{"d_expert": 128, "normalize_top_k": true, "balance_loss": 0.00469, "balance_bias": false, "init_std_router": 0.0314, "optimizer": "adamw", "max_seq_len": 2048, "max_steps": 7891}
Below are experts of layer 12 (counted from 0) of a mixture-of-experts language model. Rows are named router (the router's row for the expert), gate (a neuron's input weights, with its number), up (a neuron's input weights, with its number) and show model dimensions 0-255. Each number is 128 + 32 x the weight over its row's rms, rounded and kept within 0 to 255. Numbers have three digits each.
After each expert's rows: "gets" lists some tokens that make up at least twice as much of what it gets as of all text. This comes from a sample of Wikipedia text that the model never trained on. Tokens count by the router's weight.

# expert 21
router:087115050065146106072101119093195153127116127137136107104148116140091174124177130119080189193139098091126130094069144178141084176105176096167114106088170073148126140132140185080153079154162081141102173180139161175109172138156106090176089100138177176089081148180180155100121178140122146102080105160167152086158094119113076131118125115131100124122135137088105118188165156145144142140163133107161091133087117140104133175060162095085140108139095154139161120133119089098071094124107125164138144145110083174138130114132108118131183129191196161144093148109158121155090130130112093152116114159072114166096089174156154077160104145168158144107093143159091099121089120109078134157196141128179074096145105120133078125107101049088101134116161142127095131165077112098144134120139093
gate0:099173190110067154171129140159105138155176131110136172135118069167109177114129155215144155110166125113117122081158138115153132153165142138096071146100151125160138097118144055096133108077095112130158115178098183162130104094105165141160146115136134140187163095101087159089061110132094144065128074133090177085093071135067165156171120130094158097104140103104102183169147089097126084124159104120152100171115103136119071084176095171147156090158100096139129158167124124101152142146132119115147113138122160146074162139107135088137152135159119137113153121077118150084133113115127171087120125160094131105142146047127131153118082072094186157079171192082134117113122108047143143195118131142081109172126184154187097105114084136119194116128154093110079102115147189178154174127126104
up0:152096062083176151053149143155137140089091059111108124145188168125137129123109072193118076110107146105138143112108117170084177121119137123111160055156092073140125159134112140175123166101116128122139155075126127163118148112178083115163090132108145085064161079125139118118182176156160116203160167150173079164102167183185151137113175083144129182114136173146115092136138158095169126121142139074137109088148076138160113127143149126090134124154153099208109091133156149131120108058131147149161090108139109065145090123181123109128121104118106184093129081158107156101109147121131050138097111100151135111133128180108142118093147178160117086138141147187186154110120080146140062125080106060079132108062080126116143140179146161163119137060113146118102165149124114149166161149151129
gets: " |", ",", " in", " =", ":", ";"

# expert 13
router:151051180141083134180182171185054131156218125170090075113146109101091088104095096217141154098125131124132109109116103166117109122098120172137111072116111137142136123142117157186097130057115176053093098080113120123081179111098167188109100139097070130119195133100121120140115063150177109074106146141091109113138118112091152083121111156156139142153179163125174109134088087129145122147116138133076146137141168096109106108119108138151154146105114146176173111105106117141152125132209094159103077116139095141102121128116119098156173112200113124084118084116149111166170085135159117095122144076184151147105110126073127149188176109158105146123151132083115139077160172183194137131115154187155157135131121120123114107169161150093159132092127136132091152136156164144180059127153165
gate0:073162115168124062139111076107209157156093113110133134065086103141141108082197099128148096147139092145109084118148147062115145163163132101202088149111145151188100168130102081098113154123125114167166139115153107116109129133080081139187136073145126179193094152146187152089114114138049165132143134158086170138139185101186089101127070137129137137091144119103121118166122164143140145093134145102186127120128130133145150130149197082126137093170085086150140148085074121087145139145119136137162168101165131143139115123123085172149176069100151134139151145127043090087099149065146101096133105188131077185127126153102180120150103153099189151146117131150130143178129072061172138078119154092109116142157112146126173121101118141147134145095148080151099093105160080163062161148129143
up0:121103082152136145089133135055102166174142147130162176164130041096102140113107137089088135077145140129116157100120176148142134133158120125129149114183080062101127139072095134137150121145197139150101171116079141109131069101149149165143128160132142144057096150101145122138187089158201157174103125051128056162155094064133108122132194102116100185123095161150128107100133097096081116153127096170112116187100105130141162154122127163139119115158149092086141173213115142143086112104080131161085052109124138172138145162145163138131080144096065145094147170140143140184106093086096112179116101087109149101181079114090121072133151119120177144123117166128117105150195076167129089127129164157164117121134069178146172156175090131130147157129139079093144128111135135139154100183150110
gets: " B", " D", " S", " L", " T", " K"

# expert 17
router:142121049075083136170126159136083140137142117173083096165094121135074137120085161179150125180151112083139143101079070150092105104091100099110127096083146089181122186126141198152088178075080147064080137089092133117097177131149168154106127116092152136096183139155090153150157168158178115159112118151092145074125090118116138126089170139106132127125156120135155115164092152105157161102128145120124103119150147086144144114106117195105088147094191151135087096185162100121107178136168091138082066143094129198172159126148077072140159148185101135105130150132189120172180082137094108140110112063163156123160070135114089093129154097148112117141117206069119123096130172135144082144140109145170158121137094162135162096123118149137134159071135184130067189147121157157107125121126087
gate0:174179091095133138117070122154110121130168162095104105124090130127157089103136192130168082156100127153135159149051149113124127157136170114162161076081144128154137129152092130085095106095079110112180116113180145219131164109122141088095097096110143164098153120194107124115073127139067086128133193225142181113122088148141107134130071149125112149112158147157131158118144146141134100080066172151164090121112177143167117086142092163158148111076092145089105171163061123135144147191145110129107145171070097143148115132180148123127126082122093113148141144076126121127156093091145169138077117140121084124129153129177142108153168094106079069134188138147121033158087123092106134115148118094189133084087164133135148138093098117156124110106090109137144148173207132139120200107149184
up0:177103174147109098070108110138136121147123149134110151061112091148158153136127160115161111175111165117107123155058193144162109141096129175070119111167146112161096148122094160109099143124123135120152073093146122123136175118107124132068107100109122178179158095145096094133146113139094110112140114204084199151119122092123068158132146148106070160130137125113120090132166159086152112145080186197134155157139135184119144113123092125164187072130123146146097100101108151118135157148145088136169141132070115095187152057178171175121160103140102149172099190089110103112126178098130110146146154115122091101112196144135059096152119133144151102125111148046004138152079131096123153073148146176185178112106115176114155092054165133132132096148094119090141122154131134138139197140109133
gets: " H", " K", " B", " P", " S", " G"

# expert 2
router:143109056186109083117085166180143177108094088193118073188179125118136100166097132118078118101192114115098164136153109097118145104170083147086178159096149100113147191129123106170146133179172132118079136115152108142107050179127126127119140134164176193129095120180122147136186136186142107120125105150167130149167165130094062122081066157121075147106139137121094121167123104143116141142153127150102154167145125111112169155161094119158183163126163109097123157189075153184146124106100122154140139094153131104146117090138117119143071102091164129111209167078072095103125124181160086106113089140121128116048174141112137163075165111129168087107085142144149110082181086146152135147105129113111126091135156106067144097173148161082181153134071147179125134121061124109127132104101121
gate0:140161162073123125116182136124135131167135099127121175202147122037145133143140177103137151129135138148149066194205181098161148172136109150121149161170145099114049116164147105168138141108125108154149122106121117125170111115123050130118188120141137126132147143082046107160139109103092140118169085104135075119117135100148123145130116126113115148123079178099138148119176101109071112116142114135100148119043084134119148138128123095097127165119084131108150169100075135121104097064112144139136182131147085170117137137147168144140133133080133093100164159172056099083225060124123167082107174151139112152170149143117104113079109108046130112158106130158133114165172118139143122129123084153127175101120196104173163099131055117148111128131080097094155167159148170137045152125152193
up0:093155095132104164097158139082121112199105098119110105100152140098137114120163138171145145137145116124139193142120102095108138090152145131188138188136131164096125134179085113129111137109124131157091196109096146139115198147171090097153152149118119135194098122157138127163114089089154236112082182203113159076135128175120124085131138132100161134152139136093128157090138144132106094147148096127119081140164099100136111113099117112118137151096090149100122058168170065172039161149078109139096128118127117170188128136146105104104124002137122119131100124148143160083153159161119176099143079152173153070142115167140140125161218133140109135122112074120118132144135090118158106204125133106137140147181130150098126117182124082160156152104134135075081187093117164216109142109132093
gets: " |", ":", "|", "In", " In", " "

# expert 14
router:143086144133132126152116067064111131154091112163145132131169104112123111118116103092142131099115127122151193147130110147102087154174105165154144070087146152154127161121126107170134106186168151112102122064146128103150122085072134089126122116081125098147146118195103187151130079129185148131133153156111169122190138144189186140082140070110118125133120116153122138091146076082086090085090160089167111059089166120129092179148098109129081151193165103139158102142172106145164136147130127143070177151146123099162102155175155106091129130081137152113103195107105078181127180084129093129106151185184133081164138139173151136151098133110158049121108138144099149141165119173159063113122172105092152091136102162155174099113133091104108130062074056116076138066121126087115123125208117
gate0:103110116107109131152181127085085115145200134094123190105108155105130127113119140108182150120097163089118121174169168119125142111136141139102142114169162049121158074143098121123216132138120144099169147130109154115138109147119180152087161145120099137074140134131179107137146080165119135124140108135147115130101100135148166151100125140065194094158157131157175131184099098091039139220183114136095134127131047097088126138146122114117140135189156106142128126147152123157147156125103154140104123126102168125162084132171160085112171144109060127111172152191155144152117116156101119121060089090146132112139159127090160108147089091143102080105093139100116108086219075047165145089116177103136140087093131184132176127090162162175109132180109082141075098070194114139144178163119150
up0:122174144125154127120082140132146150147075127116141154125100140062079060112095055107141121115129101183070170107101131118112135127119132123177136075071085171048142087110078116167061141182185121178159149077112156116151189119123097182151171100125149066123114164167085144218155126112195159108143115130103163131186147102130135119153135104141108107106091156124112102103122138157097095088116098128144086154093146109186115138069119152160130135162100141091141092121110072142112137125106071117093127099116119166135075131146153139134144159123134152152187104167098075191116131091178124069118090142157119168149137106179094144146158166179132117133155151096121132170097159191154133124156087138098084146152093136111160118149147046082159141153168117096099170160155196133156131202163155
gets: "\n", "ing", " \"", "-", "ed", " him"

# expert 23
router:182202127115125088081047143118154105074144141139141195151135118092141156097141150164137190146183096092115125160082068131152091120139103125148107158138036109120174150125113110146131166132116082131194152071127151098141115124155135103130099131081066104150079164164145131133176174127159184098164074152091123165090163138141154114147159097107128097112098148100136118135153157197151141101131075089106067123136115196124101139166107084099103080102140137168107069170107191126118119136083101144103099143106135099169151140165103122100120118097176081149110152177124194085076198098168160140086116163103141135121129122127200114084130099108136102127128130164156084139103182164031123150084129094123174155123119092129080108156137151119096169118066156148168111109122125115115130184113108
gate0:134131167100170100116165129135122084106133139130106162152145107081082087129150123132071136120134081152108119151164188127191155131132123104149071130164120220091097133167103083093117119060095112130151093137126157174116112080130149089157136164087145094093147120148064120178068096182111124203129180117138096159126109140183086146101116085124087142154141192150133116088092119120137141142133132147071115105112069138136063131158087146130096144140132102103174181107180173154119076114129139100118097105109086139071159133180125104131107137106112075180155095066129170115105088148127161135130173085178148170178196143128098083113129119135153174146087077146096145071178120158133076090173157153125067165137098125150126142188084136086119172149077090166174133144125138072164141087169120
up0:118137219108198140097163134070099097108147125059111139107106106089102075160138086129072165094183133166122188098093126134099094099130114137139116126101130189117146107163090178073105151147027092152145146124204211107136091129145130156133123139095112130084091118130119126115104136198147092132111130131125150140069111180188113119137126156153139098109115117175146141155153064108155160141122127098111149156146122117159137108182097169162112095110161133109159100109145165133105119131123117104109073211121074140184093157120156156133148076165140132155178081131136163115153134151129183096147132106140041121138154098200153112118202105148112075076177117123120141146131155174107209057155133115191188121108154139107086130163129129153109147096116126096153159139101108103111116129173104
gets: "\n", "-", ".", "\"", "}", "|"

# expert 8
router:168148198193101120102216178115157119179116157151107143138125139101153124127166101145104148106162170099165135079102125108115089081115105121128128085187162168154172096125119085114107144130150172184133117104177171107133071171155129119162164129112173158147116157146140026148098159159131124147154121108109158176148094077107169117124086095154116176135118068135106111164119118144168089080075171113068165179113065141124127179169094117081141129134109102061165125176139097187120148078132128127162087091132162114156135124183169100133095087153149130200185105126080153108163088038133166136075154123125111132128100148162139150137128138154150167114104077137084151155189163090116129147116170174147112149187135148099154152156136103103148120094183071147115096160153129095105147093129121
gate0:144156158150113118133139111140136112127137115127126148107155107092145159157140123114136095097135122162136112080151153118071090102165105124123155049130154128098120153162127094092106124151130156136143211109147108057139092108057130114113146202099112117176171101057227177083106071182091112072090205102125097166121149160075147144164156132119158129148115084138142115100133094113120167129124163173165188126119106139143201157130120128162131115126116122090104184131126184134124163089117119124112122198122113118075140110124106136138130101105139146113153136103186047166155085145133146155130112144091152155109078101084118163187173189144119083107077157191153187112120093081073126169135127139132059096148101141131171116132075142093130085170123087121168145061070092105106084179129093
up0:130072120127169208161112173129108175131142144117121098099107131201101166143094183084150135153087122075147172143163117156098153179162093183100098228133123088149119168125152111153128174164053190110076092127141136152126152152166183139127145069151133141115135146128087100118100127137173119103186064118142127114063126171182074093132105071148062103114173097107123101174073145109161089133106120060130146107078156159121052115081135139109114110138126097143137125107115090086086099160114119117167172109138113071120152114109139156098153132167084107139085137151125193150161102142141101122127179151158149112122109130207100130132154110115140172177149098106129118178096133143100110096137083142184147141068184124124144074118111109144146100118169178097120109182190164124145120116158100
gets: "|", "-", "==", " The", " he", " He"

# expert 28
router:123157145168127091124133149127153083150135101158154168110119136165197158156107108128070133108086074144164106142095189160163132181149186125112131196097137103153160083142114188135103108105107078081127139136145132121155090187167107162088153167107177159112086072140134156080150188175130186152131160094186058106162094135150063151068141099135179127167142116146131146144055171129130145171140148102088047094186120141065114060115056150146095107159116127084161128159088124135097173083172151136120137091093100105156139140110143088158050132148114081079147128103140100164078095120113148117154117099144127096119119151133089099112090082107138130144185164141153170067118147179153136102086041133159138122124149113150120146156124144098090119141106121157120141111123090150123124078095087
gate0:138189153110081154135050140101146176137146140116149128151135138120154114150201123113126141162124179164123178130091135206175157128090163146105139144112164126060133195146082097131131146106164133200115156126129123116133140119121141156131223208180145113183119114122144151112165106083142095091086134117140141160051169106088074166128175164101130107115123148106094152103116137143099107096101143130191189070064071162153117154183116176133129172129056060057100101095111108147160102119136120137174095084128107114135111110141185151129095087096065083113144082143073108120118138144157109142118110145098212160138147139132110122161108125064123072165108139133072166119119149121092061142116155142132088135084134107128104093111168114113083116173097114100151127160086120151093101136139132
up0:124125131121129127062122124194138108136119154168105121140094080130133091094126130088126127201148121154103094166082086169125182120128167108085109091184093136171106132115143119103158092180131121132102116135176169127086163142083167127120172203170164164101122108071110175098176164178158141113108062163121076146118134173102129122102111098131078139109171129077160165184106130149154114154149115153122139102127127122140151086114146062124133134128108178055150162121152138109044133046121120103142102133095071173167200128097149121152125092166117111050081121160110110153129108081127198144178105148142135158140155074095132119083076116087116180177120141102109117095114128093125137172167076130155131137144081201182161140103141133098172175117183173099117075133120128142130060105113125
gets: " |", "\n", " C", " L", " Ch", " S"